Below are experts of layer 11 (counted from 0) of a mixture-of-experts language model. Rows are named router (the router's row for the expert), up (a neuron's input weights, with its number) and show model dimensions 0-159. Each number is 128 + 32 x the weight over its row's rms, rounded and kept within 0 to 255.
Before each expert's rows: a language model's description of what the expert responds to. This comes from a sample of Wikipedia text that the model never trained on.

# expert 50
Leading 1 of 1800s–1900s years in birth–death ranges and dates, plus thousands commas and decimal points in table numbers.
router [106 180 159  78 132  91 139 128 124 161  84 189 128 140 126 150 116 171 141  96 123 187 141 151 116 153  94 118 147 137 224 161  55 103 109 118 127 167 106 163 131 105 131 104 142 135 118 139 129 102  67 141 181 102 146 149 106 102 114 193 119 106  50 111 137 125  96 132 105 131  87 112 108 155  60 105  74 151 164 160 100 135 138 102 126  62 144 160 146 113 130 165 113 116 128 125 107 180 134 160  72 129 164 117 167 167 137 132 161 136 192 152 143  72 217 206 155 124 156 111 124 190  83 121 125 138 127  90 149 147 147 111  76 163 170 147 134 136  87 123  97 106 126  99 130 167  98  94 126 128 129  69 166 143 110  80 126 173  98 123]
up0 [135 157 199  94 123 132  98 145 112 145 150  95  93 147  84 121 142 184 131 120 189 164 177 150 128 163 116 171 159 134 144 120  86 122 110  54 114 114  99 117  88 107 157 167 117 137  79 109 106 144  55 127 124 140 118 152  93 149 103 137 137 159 128 131 175 149 116 146  95 136  80 114 100 161 100  89 155 119 124 163  99 198  75 149 200 100 191 144 140 165 166  87 119 116 154 157 196 151 124  95 142 130  86 143 196 138  95 142 108 133 115 166 223 113 144 167  93  90 170 128 115 118  83 131 129  96 129 137 126 112 102  96 148 184 123 126 126 120 140 172 129 153  62 147 116 168 117 177  74 123 113  76 113 166 128  81 143  67  94 164]
up1 [125 141 120  39 119 120 118 132 112  88 150 105 108  60 137 111 117  94 161 124 199 192 146 121 187 122 140  90 134  96  89  63 135  83 123 155 111 161 116  90  84 100 108 174 124 115 162 129  80 146 133  97  82 140 138 110 121 121 197 159 104 151 123 125 145 152 131  84 144 111 116 214 143 122 103 108 115 143 142 149  76 166 135 172 172 138 152 153  73  81 107 145 147 166 139 158 108 110 123 135 125 201 101  39  96 156  97 121 124 115  99  87 113  52 104 117 102 130 139  88  78  69 140 157  99  89 153 173 149 167 117 167 121 130  67 109 156 111 114 175 124 125 102  89 118 149 167  73 146 126 143  82 137 146 159 101 142 115  95 109]
up2 [137 132 107  96 103 154 106  96 124  97  70 146 125 182 128 102  79 130 104 115 142 129 111 144 104 156 115  62 173 101 106 137 116  99  82 107 151  87 121 170 116 115 145 177 150  93 102 145 157  97 150 151  93 147 165 146 122 102 203 149 140  97 115 133 149 131 103 131  84 110 158 128 130 163  97 138 143 158 183 193 152 230  85 145 143 129 137 135 147 145 136 115 162 149 116 166  91 155 109 102  77  92 101 135 197 104 100  63 130 127 130 147 149 144 167 149 105 136 134 107  78 143 151 139 156 140 111  83 148 138 169 121  64 163  99 180 178 206  97 151 131  93  63  54 102 198 143  89  94  93  83 177 122 150 134 124 129 107 132 173]
up3 [127 148 116 101 124 167 104 150  86 141 153 156 103 168 120 179  91 206 194  66 104  66 161 191 169 146 101 119  98 164 110  93 145 121 156 130 137 112 120  55 140  92 132 138 126 121 144  92 120 135 118  97  91 131 153 125 177 103  74  94  97  84  75 134 121 158 130 127 142 143 136  89 129 117  79 160  67 137 135 155 100 122 133 160 122 129 151 166 100 111  99 181  72 118 174 186 107 114 148 159 122 178 143 155 122 130 135  60 166 145 111  96 195 128 113  90 129 161 126 209 188 101 172 149  88 146 135  59  91 116 124 135 132 132 135 107 147 136 146 102 115 122 160 167 113 133 143 108  78 172 130 134 117 120 173 136 101 202  57 116]
up4 [ 88  40 109  86 132  89 162 122  99 168 117 131 167 127 141 158 129  74  87 119 133 171 130 109  97 138 102 152 123 156 135 165 193 108  77 159  89 111 162 142 143 150 104 154 134 164 122 194 118 146 140 163 121 112  85 115 147 109  99 204 156 126 147 117 147 150 105 173 101 182 118 153 164  70 118 146 129 162  58 176  84 127 117 156 146 138  84  95 101 134  77 143 151 164 100 154  99 145 136 145 118 153 103 131 178 140 157 103 137 171 168 146 155 123 151 160 151 179  88 122 141 105 112 125 105 179 107  87 108 226 119 157 120 118 155 191 159  55 135  99 114 149 124 172  55 165  91 105  71 164 144 101 140 172 138 102 121 131 142 133]
up5 [144 194 164 110 135 146 150 123 151  98  96 117 123 141 118 129 156 136 103  96 146 170 123  83 187  61 128 192  99 151 137 184 110 158  85 169  80 104 150 110 158 116 108 152  53 102 159  94 126 109 150 171 120 134 115  94  98  89 114 116 104 101 140  94  96 159 152 118 151 165 175 146  61 137 134 183  53 109 178  59 128 151 170  82  91 111 124 136  99  74 103 165  78  99  66 145 191 137 121 128 101 176 154  70 151 117 123 129 101 126 113  95 185 104  78 122 164 119  95 103 123 130 100 134  79 156 120 153 122 109 129 106 143 109 101 103 132 121 115 134 142 125  45 139 153 145  65  69 159 126  97 111 137  72 146 122 148 163 106 155]

# expert 2
Main-clause verbs right after a subject noun in narrative prose, chiefly have, has, had, also received, was, became.
router [127 160 113  98 147  58 128 115 125 134 125 180  92 130 119  97 136 135 163  72 115 106 103 185 142 110  89 105  74 143 142 194 147 153 118  76 130 144 148 123 107 118 142  94  84  98  84  67  98  99  72 137 157 163  78 140 159 154 109 147 165  97 132 128 134 162 157 123 125  96 100 141 119 143 111 162  66 215 157 169 131 127 138 111 129 116 146 141 143 110 109 125  86 137 123 167 135 141 184 147 109 152 171  89  98 146 193 129 115 111 205 214 162 157 158 203  72 131 152  74 151 140 134 160 138 175 122 127 173 161 154 142 125 134 118 139  98  63  96 121  82 146 156 133 111 175  88  95 194 136 135 105 131  62 145 141 138 159 110  98]
up0 [137 127 149 113  98 150 128 105 156  52 167  83 144 121 182 153 105 109  94 104 116 133 221 133 155 134 117  96 133 138 128 161 127 139 116  69 140 156 110 152 222  92  85 108 153  55 153 139  95 142 107 110 147 143 106  98 134 120 123 107 117 128  94  91 137 103 121 131 146 105  86  96  77 126  95 187 136 183 122 143  59 153 130 152  95 167  64 145 134 182 145 132 109  91 148 135 157 122  77  82 125 122  84 108 124 170  81 144 155 127 178 168 199 133 113 156  77  81 159 166 160 143  72 183 165 117 119 132 160 128 130 115  96 157  63 121 142 100 134 178 145 125 139 134 137 156 154  79 104  90 168 180 138 159 136 136 126 169 159 177]
up1 [ 69 101  81 110  66 163 127 110 137  86 164 163 117 174 138 123 122 136 145  89 136 149 152  88 134 118 101  98  78 138 181 213 194 116 186  76  86 171 129  78 163  81 139 153 141 150 134  77 139 127 136  77 172 115 136 158 188 154 147 144 172 106  97 117 108 125 103 131 135 148 110 146 112 115  98  89  92 141 126 130 162 151 141  99 154 133 142 156 116 120 173 142 113  83  88 106 154 156 144 104  74 107 104 141 126 114 134 170 162 112 164 160  57 135 123 138 153 163 105 117 134 172 153 162 128 165 114  69 212 117 215  69 120  75  89 124 136 126  84 159  85 129  93 141 113 124  89  87 115  93 158 151 116  81 125 109 108 124  96  83]
up2 [132 137 144  95 129 166 162 127 152  99  81 182 132  77 133 157  82 164 134 118 116 177  57 139 163 125 152 137 154 116 165  97 156 122 163 107 104 106 165 104 118  92 239 127  75 107 140 107 134 102 102  95 129  85 181 156 158  82 114  85  71 123 107 122 141 117 118 205 120 115  71 125 160 133 143 104  90 138 126 186 130  72 115 136  97  86 167  69  86 137 129 105 132 142 137 113 162 137 155  99 122 111 114 114 102 139 155 126 149 124  98 137 109 105  90 213 129 153 159 210 143 155 122  75 222 103 138 136 162 128  93 102  61 121 123 148 113  91 113 115 174 175  93 122 121 156 111 107 142 133 113  76 129  90 123 141 143 113  81 157]
up3 [183 149 124 180 153 146 101 112 111  85 134 165 140 137 117  33 115 108 116 106  84 135 139 134 169 180 114 205 111 135 112  79 117 121 179 119 176  97 135 150 200  91 192 104  68 160 105 117 157 134 135 127  82 194 182 175 109 105 152  91 170 131 139 100  92 114 115 114 131 145  81 140 108 126 206 137 126 123  78 117 159 112 112 165 137 130 139 132  89 123 157 111 117 198 135 171 197 161  75 116 109  84 124 133 155 158 165 124 193 157 132 102 167 109 128 115  79 123 131 121 146 157 143 164 148 108 170  69 138 139  92 103 156 129 168  81 152 190 110 148 140 147 124 115  91 167 105 127 131 126 136  68 132  96 157 108 162 143  92 104]
up4 [112  87 171 146 123 169 129 157  70 104 221  96 135 132 116 184  90 100 150 166 149 124 135  97 131 153 172 118 101 166 193 141 169 146 132 114 121 167 122  96 119 123  86 171 121 117 137 182 190 120 120 121 163 167 136 129 144 101 168 155  64 120  97 126 121 137 115  96 126  39 175 149 190 124 139  92 120 136 190 160 190 136 109 141  84 149  78 130  75 113 107 170 174 129 112 178  99  97 160 186 109 165 170 125 192 148 157 111 162 113 136 112 156  74  96 175 141 148 164  63 148 139 157 148 114  99 141 148 118 111 158  68 159 109 151 145 158 100 109 179 114  68 137 135 149 141 158 145  91 104 135 177 118 135 150 131 101 126 141 130]
up5 [110 170 138 147 108  96  64 119 117 121 104 150 124 150 103 145 140 115 144 157 119 130 111 191  88  92 155 131  14 120 122  66 133 163 138 146 100 179 109 134  46 139 171 137 166 131  63 130 136 117 118 195  94 113  83 114 195 161 111 153  82 181 112  79 198  88 147 135 187 132  69 113 135 115  86 152  94 154 126 130 147 149 140 142 140  94  75 109 147 129 127 120 113 111  94 132  98 147 199 165 145 139 131 133 144 173 146  90 122 132 139 186 132 142 151 153 114 163 115  94 144 108 148 162 119 172 134 147  98 113 133 135  99 104 119 125 117 146 130 108 107  95  79  86 139 110  65  99 209  83 105  75 176 108 159 152 154 118 171 111]

# expert 31
First capital letter of a surname after a given name, especially K, G or Mc, in credits, rosters and tables, e.g. Parker K(ligerman).
router [148 101 156  85 173 102  96  87 106 116 165 171 136 116 133  98  97 120 109  88  77 127  92 146 119  98  84 148  94 132 103 142 117 116  63 128 163  90  89 171 122 113  98  94 124 160 120 148 152 132  67 119 210 170 135 135 135 141 138 141 145  71  82  93  80  96 120 141 148 133  80 153 121 152 137  90 113 182 117 159 120 126 179 136 151  85 171 166  98 169 137 181 122 141 119 130 128 152 168 147 124 173 203  88 155 177 138 102 189  46 169 166 123  69 171 130 147  71 136 119 100 207 126 108 151  99 131  54 126 190 154  78 134 142 160 102 108 105 108 142 133 161 165 135  74 151 133 132 109 122 134  79  93 130 155 126 130 146 156 144]
up0 [117 126 174 123 118 118 145 144  60  97 127 218 116 140 138 135  67  98 171 141  95 128 169 116 100 142 128  85 100 112 122 164 161 143  77 104 114  63 166 139 173 162 135 112 128  97 134 167  70 153 134 100 117 129 134 109 128 154 156  97  86 152 147 107  80 128  82 108 178  87  80 105 171 118 182 101 100 134  83 180  78 165 169 151 170 115 113 162 118 161 104 131 106 175 114 134  69 190 177  97 147 166 143  90 141 133 150 162  93 158 170 158 121 123  87 126 109  93 146 170  82 132 155 116  90 129 125 112 177 171 114 146 134  68 166 136 119 124 159  96  97  99 110  86 149 124 107 114  75  98 126 174 159 103 134 132 176  83 195 184]
up1 [141 151 163 173 150 128 130 155 147 141 108  98 176  98 157  85 119  81 101 149  77  96 159 164 136 125 116 124 168  94 162 172 107 134 110 134 148 154 162 167 121 148 139  63 151 132 159 150 162 139 152 198 102 160 162 132 142  60  88 143 126 217 118 119 134 134  99 198 167  76 125 171 123 162 175 162 128  95 171  87 118  91 134 106  51 113 170  63 122  88 145  82 122  71 164 115 173 131 153  63 163 139  94  84 136 199 151 119  84  93 165 173 123  87 103 110 132 170 157 118  93 125 113 118 176  99  99 116 134  93 183 173 133 128  73 155 132 114 101 132 134 100 129 117 160 120 116 113  79 113 100 100 122 139  80 134 123 125 149 126]
up2 [ 93 154 174 108 115 117 168  73 102  96  44 116 122 120 111 100 132 127  90 120  97 131 105  89 143 124 158 117 189 175 137 148 125 161 114 173 139 161  93 144 121 112 194 141 142 111 151 179 120 139 128 182 168 142 123 111 123 146 187 192 167  72 157 132 136  84 111 105 198 127 111 140 187  87 165 141 118 169  96  78 174 154 102 149 114 121 115 176 106 126 121 199 115  93 160 122 125 134  93 127 149 136 155 131 155  94 173 122 179 103 103 116  80 114  84 147 136  99 161 148 119 168 123 114 131  66 105 111 124  89 112 160 136 111  82 158 136 179  80 142  55 165 134 146 128 162  58  85 174  74 190 143 144 124 149  98  92 158 108 154]
up3 [214 122 151  91  59  76 115 123  93 115  85  90 136  98  74 123 186 108 143 120 124 146 189 116 111 121 141  67  83 165 148 173 154  94 108 112 119 161 145 132 159 182  70 103 123 153 146 100 110  99  96  98  90 154 128 147  89 139 111  93 110 108 146  89 126 151 124 120 147 120  89 125 144  98 137 109 120 131 110 137 153 149 133 174 164 147 135  96 108 139 119 152 173 158 165 100 139  97 136 131  98  84 162 167 189  95  76 107 105 122 109 126 178 175 140 117 192 210 159  95 106 178  60 136 122 188 106 131 143 176 146  70 128 107 159 144 146 130 175 116 141 156 113 107 180 122 171  91 218  96 140 106 112 119 171 152 161  92 127 106]
up4 [152 102 135 115 171 105 186 151  65 159 142 113 209 170  75 106 127 132 121 105 156  94 106 137  81 113  66 136 145 133 139  95 134 116 105 140 108 102 129 157 126 126 172  73 132 159 134 140 168  80 131 176 168 140 109 128 129 137 104 118 104 136 132 157  97 125 162 123 164 145 104 173 185  94  94  66 140 174 103 124 135 157 178 179 177 140  98 130 200  95 128 175 103 103  86 108 161 169 122  81 118 101 132 188 121 139  75 136 142 160  95 122 106 122 113  96 127 172 114 164 145 209 166  74 105  89 147  47 102  56 105 135 143 121 165 189 168  99 143 137 121  88 108 152  97  91 119 126 153 105 147 109 111 169 134 173 107 160 161 132]
up5 [103 106  90 138  74 102 109 103  98 115 109 155 117  86 106 215 146 124 152  72 117  88 121 155  82 132  78 199 135 112 137 117 129 153  94  91 156 130 130  87 111 140 145 145 164 110 113 151 116 104 173 129 165 173 171 143 162 169 125 132 110  80  92 106 143 150 145  90 125 138 120 105 133 148 136  85 111 161 159 134  89 159 142 143 118 124 191 154 136 118 138 171 146 140 106 120 135 116 108 139 139 147 162  97 187 105 178 125 141  93 121  96 143 143 165 201  41 174 141 111 119 147 123 122 152 156 156  88 132  80 124 101  75  81 181 139 162 101 161 117  56 157  82 179 187 131 121 168 126 168 190 162 129 195  63 143 156 115  63 130]

# expert 39
Initial or inner H, J, h and j pieces in names and words, often after a table bar or hyphen, such as Man-h-attan, Hip-h-op, J-ordan.
router [130 111 132 117 137 143 115 132 105 121 111 157  88 140 136 121 122 123 124  50  76  93  58 128 156  95 135 177  82 149 121 161 171 178 128 114 112  83  72 181 106 118 126 117 139 133 112  56 108  69 130 126 147 116 163 157  96 142 157 233 104 132  76  88 166 108 135 112 165 109  63 103 136 170  93 126  63 154 114 140 144  87 109 152 125 111 157 117  94 163  94 149  89 122 185 169 130 187 115  89 148 148 171  61  95 140 144 119 154  65 142 129 161 104 141 129 145 122 123 111 126 125 127 173 124 140 154 159 108 140 139  77  23 144 151  76 127 140 149 131 134 123 110  99  79 160  85  94 147  93 144 137 167  68 163 138 119 142  90 134]
up0 [144  71  90 116 140 175  87  99  82 129 133 164 132 116  94 142  99  97  94 135  99  91 125  93 107 156 113 148  76  97 120 133 179 121 131 147 119 132 104 178 138  96 111 106  98 155  99 149 156 131 113 102 111 113 138 141 160 113 161 148 108 136 127  81 132  82 144 185 184  86 129 147 144 194  44 131  19 115 130  77  36 126 145 117 131 150 103 133 164 140 169 142 144 142 177 178 131 123 169 147  71 146 101 129 141  73 106  98 142 173 151  87 103  71 182  89 150 142 111 153 167 103 186 187 123  93 117 129 148 170 153  80 120 169 143 123  71 124 101  97  85 154 123  90 142 108 116 183 152 169 123 118 163 108 155 106 158 115 150 117]
up1 [105 158 170  79 107  73 122 121 109 127 149  99 108 125 203 107 147 142 166 137 110  79 127 179 128 124 145 112  91 142 145 140  89 135 182 116 125 101 129  85  77 176  94 162 143 167 143 114 168  88 140 175 109 132 172 102 179 160 164 103 147  88 131  88 126 184 125 176 136  79 127  81 124 110 192 115 131 150 169 119 151 112 112  91 137 124 154 104 137  61 103  75 124 124  86 122 175 129 155 148 141 143 106 147 114 147  90 107  85  99  52 126 227 177 131 183  80  87 148 124 167  94 155 117 124 196 169 139 145 133  98 106 109 164 181 132 151 165 170 118 134 131 165 130 165 104 146 181 111 119 145 109 133 108 153 106 166 179 162 179]
up2 [123 199 176 141 137 140 115 172  90 108 130 120 182 149 113  84 105 156  71 152 137 152 117 153  75 101 138 108 128  99 157 106 184 142 120 160 126 213 103 161  93  77  90 145 170 106 118 102 170 136 124 150  84 129 146 154 119 139 112 127 141 115 152 163 159 128 139  97 172 107 175  91 135 104 120  96  37 132 142  51  68  85  96 155 151 140 179  90 130 102 119 161 134 126 131 160 117 110 130  94 103 105 165 148 122  72 165 133 151  99 101 120 171 141 174  90 173 114 119  54  91  90 126 107  77 119 149 163 182 157 142 134 116 188 142 153 123 131 114 118 138 174  75 162 123 153 109  98 114 122 169 167 184 190 118 171 115 141 174 160]
up3 [170 192  81  71  94 157 131 104 107 107 104 186 147 115 138 143 165 132 105  85 147 145 130 104 123 140  65  99 139 153 179 150 156 170 141 105 183 111  91 157  98 118 118 101  98 137 171  87 207  90 125 179 164 145 143 105 160 107 107 120 176 127 144 152 111  76 137 119 148 131 106 148 174 107 167 108 123 155  97 117 148  98 155 104 126 131 110 122 127 169 144 176 122 117 151  90 118 125 158 136  80 199 110 131 114 144 191 136 159 173 141 115 101 158 123 139 136 206 140 165 111 155 164 121 199  81  99  99 209  81 159 173 129  62 157  85 143 151 137 140  93 129  99 125 133  87  99  58 101 112 130 153 140 144  81 119 105  51 122 120]
up4 [ 91  92 124  91  88 132 153 107 164 148 148 130 139 194 216 132  90 153 151 126 109 202 111  45  63 103 140 139 144  94 115  73 137 160  92 106 108 175 158 120 108 137 144  69 122 129 131 113  93 125 137 128 155 161 172 148  98 136 101  91 130 141 162 119 144 108 132 113 160  87 124 115 130 209 145 122 119 104 109 164  76 112 104 132  85  73 103 151 134 126  44  79 103 127 127 149 109 113 220 108 144 100 182 104 168 103 150 156 121  86 128 152 131 140  87 122 152 196 122 116 165 126 174 156 117 132 145 178 128 161 112 178  91 130 119  36 178 126 158 172 110 150 133 181 126 121  85 107 153 118 135 148 152 117 162 129 146 134 133 152]
up5 [161 132  70 115 108 148 162  98 148  96 186 110  82 147  82 148 147 208 100 125 125 139 135  57  61 196 142 177 164 130 141 154  70 134 152 136 131 120 124 174  46 151 104 142 129 106 141 109 125 112 103 127 107 126 137 144 160 136 129  37 152  85 129 110 107 116 147 123 164  70 135 133  88 114 129 113  65 143 156 112 149 110 173 129 175 122 146 127 119 136 113 157 116  49  58 119 126 149 115 188 155 145 184 153  84 160  82 130 139 167 127  88 128  95 132 171 140 103 158 139 128 151 126 129  70 138  88 158 101 139 130 123 137 149  62 106 140 152 133  90 148 126 135  97 104 111 172 179 171 147  90  88 130 196  74 138 156 112  98 101]

# expert 46
Bar-and-space cell starts and leading digits at the beginning of table rows, e.g. Win |, row numbers, dashes in score ranges.
router [175 137 164  95 154 114 155 118 104  29 111 143 137 160 160 110 100 127 163  84 118 131 151 101  99 120 114 144 148 152 155 164 127  62  78 156 153 131 149 132 111 112 136 105 104 122 129 104  96 104  72 154 159 114 119 188  98 114 120 157 175  80 124  80 152 152 138 137 151 135  69 133  67 135 113 100 111 174 138 120 138 153 143 110 159  92 103 200 165 167 137 173 137 138 107  84 133 148 164 107 155 157 179  81 137 131 123 100 130  91 151 194 118  79 163 205  86 115  66  82 114 149  93 107 123  74 140 143 129 160 166 123  98 172 105 110 134 166 107 109 131  68 150 102 168 187  65 104 141 128 139  99 139  79 165  72 153 183 123 100]
up1 [180 149 126  81  66 160  93 123 127  75 128 176  73 171 159 165 121  83 180 114  75 120  94 131 119 138  66 185 108 119 191 126 157 130  80 112 170  95  79 176 117 131 134 145  95 162  82 136 149 106 181  67  99  94  95 112 151 123 180 175 135 113 164 181 137 130 139 134 136 103 116 120 134 137 107 142 139 174 190  75 145 134 149 137 131  98 107 127  99 134 122 137  94 151 142 111 128 141 136 126  67 148 167 134  77 134 172 121 132 112  97 126 164  99 138 122 101 121  77 162 166 169 105 139 134 120 163  91 136 218 147 188 123 125  95 164 138 135  51 111 167  84 163 194 123 105 127 157 150 108 164  84 138  69 157 157 130 121 112 154]
up2 [148 150 173 171 122  86 121 142 120  95  93 112 125 135  55 126 165 118 126 123 116 128 134 112 160 110  83 118 204 118 122  96 162 120  83 190 157  92 155 144 138  84 180 136 137 118 129 148 131  74 100 112 138 146 169  81 146  64  84 168 123 152  64 151  98  94 134 129 107  85  81 134 108 133 176 145  82 156 162 116 154 132 179  82 145 127 144 155 149 148 139 138 163 131  73 184 125 152  81 178  91 158 168  98 182 126 144 137 170 142 143 122 123  89 113 148 112 174  66  69 120  87 138 111 123  70 166  89  92 163 142 138  55 144 115 141  67 116  99 160 133 124 101 119 130 120 161  97 166 164 157  93 154  61 146  61 126 124  80 144]
up3 [ 98 184 138 141 146  94  92 146 135 136 136 124 143  85 116 127 123 139 146 126 127  81 111  79 153 101 113 133 113  93 116  80 102 105 125 179 142 178 157 133 162 136  98  91 128 156  95 114 121 142 154 155 120 129 121 117 166  71 126 109 122 144 122 190 128 162 137 118 141 144 135 113 115 100  61  62 124 125 132 132 100 171 122  93 176 125 117 128 165 111  55  90 126 111 127 133  91 202 151 141 175 124 126  91 140 107 163 113 135  54 175 103 102 178  88 136 195 177 154 143 187  63  48  76 142 150 111 113 154 205 108 105 177 193 164 115 100 177 142 159 156  67 122 127 202 149 147 147 157 140 129  78 151 171 133 106  84 138 113 115]
up4 [158 107 113 143 133 174 115 167 132  86 115 139  62 131 144 122 131 170 134 110 166 101 154 143 125  80 130  95 141 170 135 127  50  88 165 115 104  70 235 167  94  72 150 135 130 133 157  95 123  93 118 159 128 111  98 157 115  52 114 155 173 127 168 106 136 137 121 115  67  82  81 115  65  88 110 150 187 134 140 141  82 204 200 164 106 108 123 105  95 189  99 177 116 116 147 135 108 149 157  90 138 126 132 124 149 139 133 102 196 130 104 127 154 106  82 111 113 129 137  75  99 155 163 108 118  88 158  80 117 120 116  89  98 161 137 169 106 126  88 127 128 145 141 114 157 136 141  48 127 151 132  92 125 126 152 119 141 123 102 202]
up5 [122 166 160  96 111 175 196  82 143  97 160 187 122 132 112 128 142 164 128 107 108 149 124  98 108 127  64 131  83 141 146 108  91 149  72  91 179 119  92 150  46 105 111 209 161 154 121 134 106 127 124 178 162  74 130 159 123 168 115  91 132 162 121 155 131 173 113 128 104 131 151 123  98  98  74 175  87 138 187 184 150  84 117 131  68 127 155 126 157 130 182 124  86 180  59  78 159 129 126 117  99 114  94 106 147 125 113 189 204 160 110 175 112 168 114 170 153  80 135 155 136 158  93 117 129 171 145  93  80  97 108 179 138 105 154  78 141 126 134  88 105 108 127  95 124 146 115 115 158 133 157 161 130 104 177 121 104 109  92 118]
up6 [102 145  98  81  95 177  91  64 139 133 130 128 157 162 122 132 125 106  85  93  68  91 134 129 149 140 111 127 103  98 166 149 129  77 107 113 152  88  96 129 125 150 156 137 100 115 115  72 153 170 145 150 135 121 166  79 137  93  93  94  84 130  77 125  81 115 124 121 117 123 182 110 137 108 175  76 123 104 124 175 122 143 200 112 142 103 107 185 140  86 142 157 157 106 122  66 159 140  22 158 179 123 145 114 108 126  97 149  80 102  69 178 181 130 126 149 147  83 140 168 154  95 128 150 105 147 114 113 156  68 165 121 140 130 133 166 102 119 165  85 101 137 117 197  92 124 151 199 157 151  74 140  87 108 135 176 186  88 120 130]

# expert 22
Pronouns, conjunctions, verbs and character names in TV or film plot summaries, like tells, to get, that she, him.
router [121 151 144 111 118 120  79  98 120 137 158 150  92 121 143 109 111 194 137 119  79 139 122 162  87 168 128 125 166 169 189 180 131 130 154 112  97  80 107 129  92 111  75 104 123 144  99 114  91 101 104 193 173 103 112 125 139 159 126 109 132 109 123 125 140 125 152 119 123 120 132 128 151 183  70 107  98 151 193 157 100 112 191 152 175  93 188 176 119 138  99 125 144 101 120 151 154 196 200 138 127 142 177  57 102 136 105 111 126  89 186 170 133  96 133 175 116 114 150  81 108 136  77 174 116 115  53 141 139 133 151  74 146 156 115 113 136  72 125 145  53 135 185  84  96 132 115  51 175 149 158 131 143  82 137 132 128 151 112 174]
up0 [138 163 146  92  86 167 180  97 132 120 127 106 149 184 161 132 170 178 128  86 166 137 116 101  80 159 125 126 134 143 119 112  94 133 116 101  90 167 162 151 111 133 142 181 120 160 143 163 193 125  97 120 161  83 138 145 137 103 141  81  98 123  90 145 164 139 110 129 110  93 117 149 188 139  56 100 169 116 167 112  63 117 185 160 168 117 128 159 138 131 134 131 168 174 126 132 134 163 117 112 147 127 224 188 149  98 134 178 120 146 160 220 152 159 102  63 151 159 112 193 122 118 150 121 150 156 205 163 156 150  94  85 147  74 100  69 152  96 150 125 148 118 169 147 184 115 133 130 108 158 164 157 144  75 124 147 139 130 107 135]
up1 [109 141 139 144 102 154 127 130 147 114  79 167 147 124 141  68 117 172  70 174 115 130 105 101 131 126 135 117 132 100 144 124  73 121  83  99 129 155  90 120  66  84  88  77 115 174 111 116 153  92 145 153  93 119 219 101 104 140 168 136 119 138  94 156 140 135 103  77 148 108 184 182 155  93  79 100 104 105 181 133 147  83 176 148 107 105 139 173 150 128 219  91 140  93 122 163 164  86 127 130 142  57 174 127 111 152  82 132 110 145 103 152  77 101 150 190 116 162 156 134 140 117  54 127  97  78 126 203  63 132 166 128 157 153 120 133 150 150 156 159 109 105 146 145 104 141  57  93 136 130 150 128 146 115 130 139 121 176  87 110]
up2 [120 140 134 117 126  93 119  79 196 139 151 109 132 167 148  92 163 106 202 170 126  78 190 136 148 145 115 127 115 145 139 131 123 149 136 127 134 154  87 147 111  90  79 117 129  61 123 155 147  99 134  93 121 109  96 127  96 112 136  66  89  76 160 197 163  90 144 143 118 136 112 108 100 126 169 125 136  87  83 154  74 114  99  24  57 149 159 135 114 143  85 164 113 146 139 107 124 136  76 145 123 111 128 170  95 217 151 171 149 126 127 128 170 144 148 160 158  91 159  98 130 115 120 205 132 177 120 130 166 155 132  89 137 129 166 100 143 178  77  87  92 149 152 102 150 116  54 146 154 125 124 108  95 136 118  75  92  90 118  90]
up3 [117 100 123 150 151 155 123 138 135  84 117 108 128 125 144  55 188 162 110 149 166 152 116 105  89 157  90 140 129 167 109 145 143  96  59 100  67 135 129 194 109  89 147 125 142 102 169 114 148 190 114  96 123 156  91  89  64  87 121 122 148  77 171 139 105  99 136 140 167 134  82 128 107 167  89  89 158  90 122 112 103 133 188 106  95 135 121  95 171  91 141  71  79 184  69 147 169 147 159 143  97 112  97 144 129  94  84 132 166 130 132  78 156 130  74  91  87  87  89 116 136 182  96 115 156 163 161 126 138 167 128  91 127  95 119 142 108 119 150 164 126 154 126 163  94 116 169  96 129  76 145  61 158 102 148 144  77 210  99 159]
up4 [115 167 119  85  85 112  58 171 125  66 152 125 155 130 138  92 147 163 118 189 109 177 113 180 128 135 163  80 106 150 158 158 150 127  82 131  97 141  96 140 129 140 121 180 175 150 132  68 152 134 102  68 187 101  81 173 121 144 124 147 141 160 102 117 126 119  75 136 143 143 160 137 133 131 182 141 142  95 126 136 112 153 173 144 221 145 120 112 131 130 123  90 201 163 111 138 173 135 109 120 114 161  72  53 152 115 124 131 172 163 148 133 128 186 114 113 144 117 180  88 116 112 146 107  64 147 121  79 107 166 143 140 178 117 161 128 147 139 127 104 107  92 128 142  80 116 111  55 119 120 166 161 111  88 135 169 152 165  64  59]
up5 [147  88 160 159 110 123 112  89  89 146 130 166 141  92 119 153 107 159 154  98 146 168 102 161  80 111 105  85 142 156  64  68  93 211 123  94 153 146 109 142  51 116  93  58 102 108 124 169 100 152  61 127 115  78 147 150 149 131 130 114 182 134 138  88 150  82  94  45 136  83 146 119 122 178 192 102 144 126 140 152 142 116 105 157 134  85 155 143  69  87 140  84 189 158 188 146 109 168 169 152 158  92 111 146 113  89 109 125 188 121 140 125 101 137 173 175 169 129 144 134 165 142  86 121 133 124 131 140 140  81 107  61 115 152 111 155  99 167 183 137 108 156 121 131 128 135 128 131 127  65 153 170  78 166 135 115 120 132 133 139]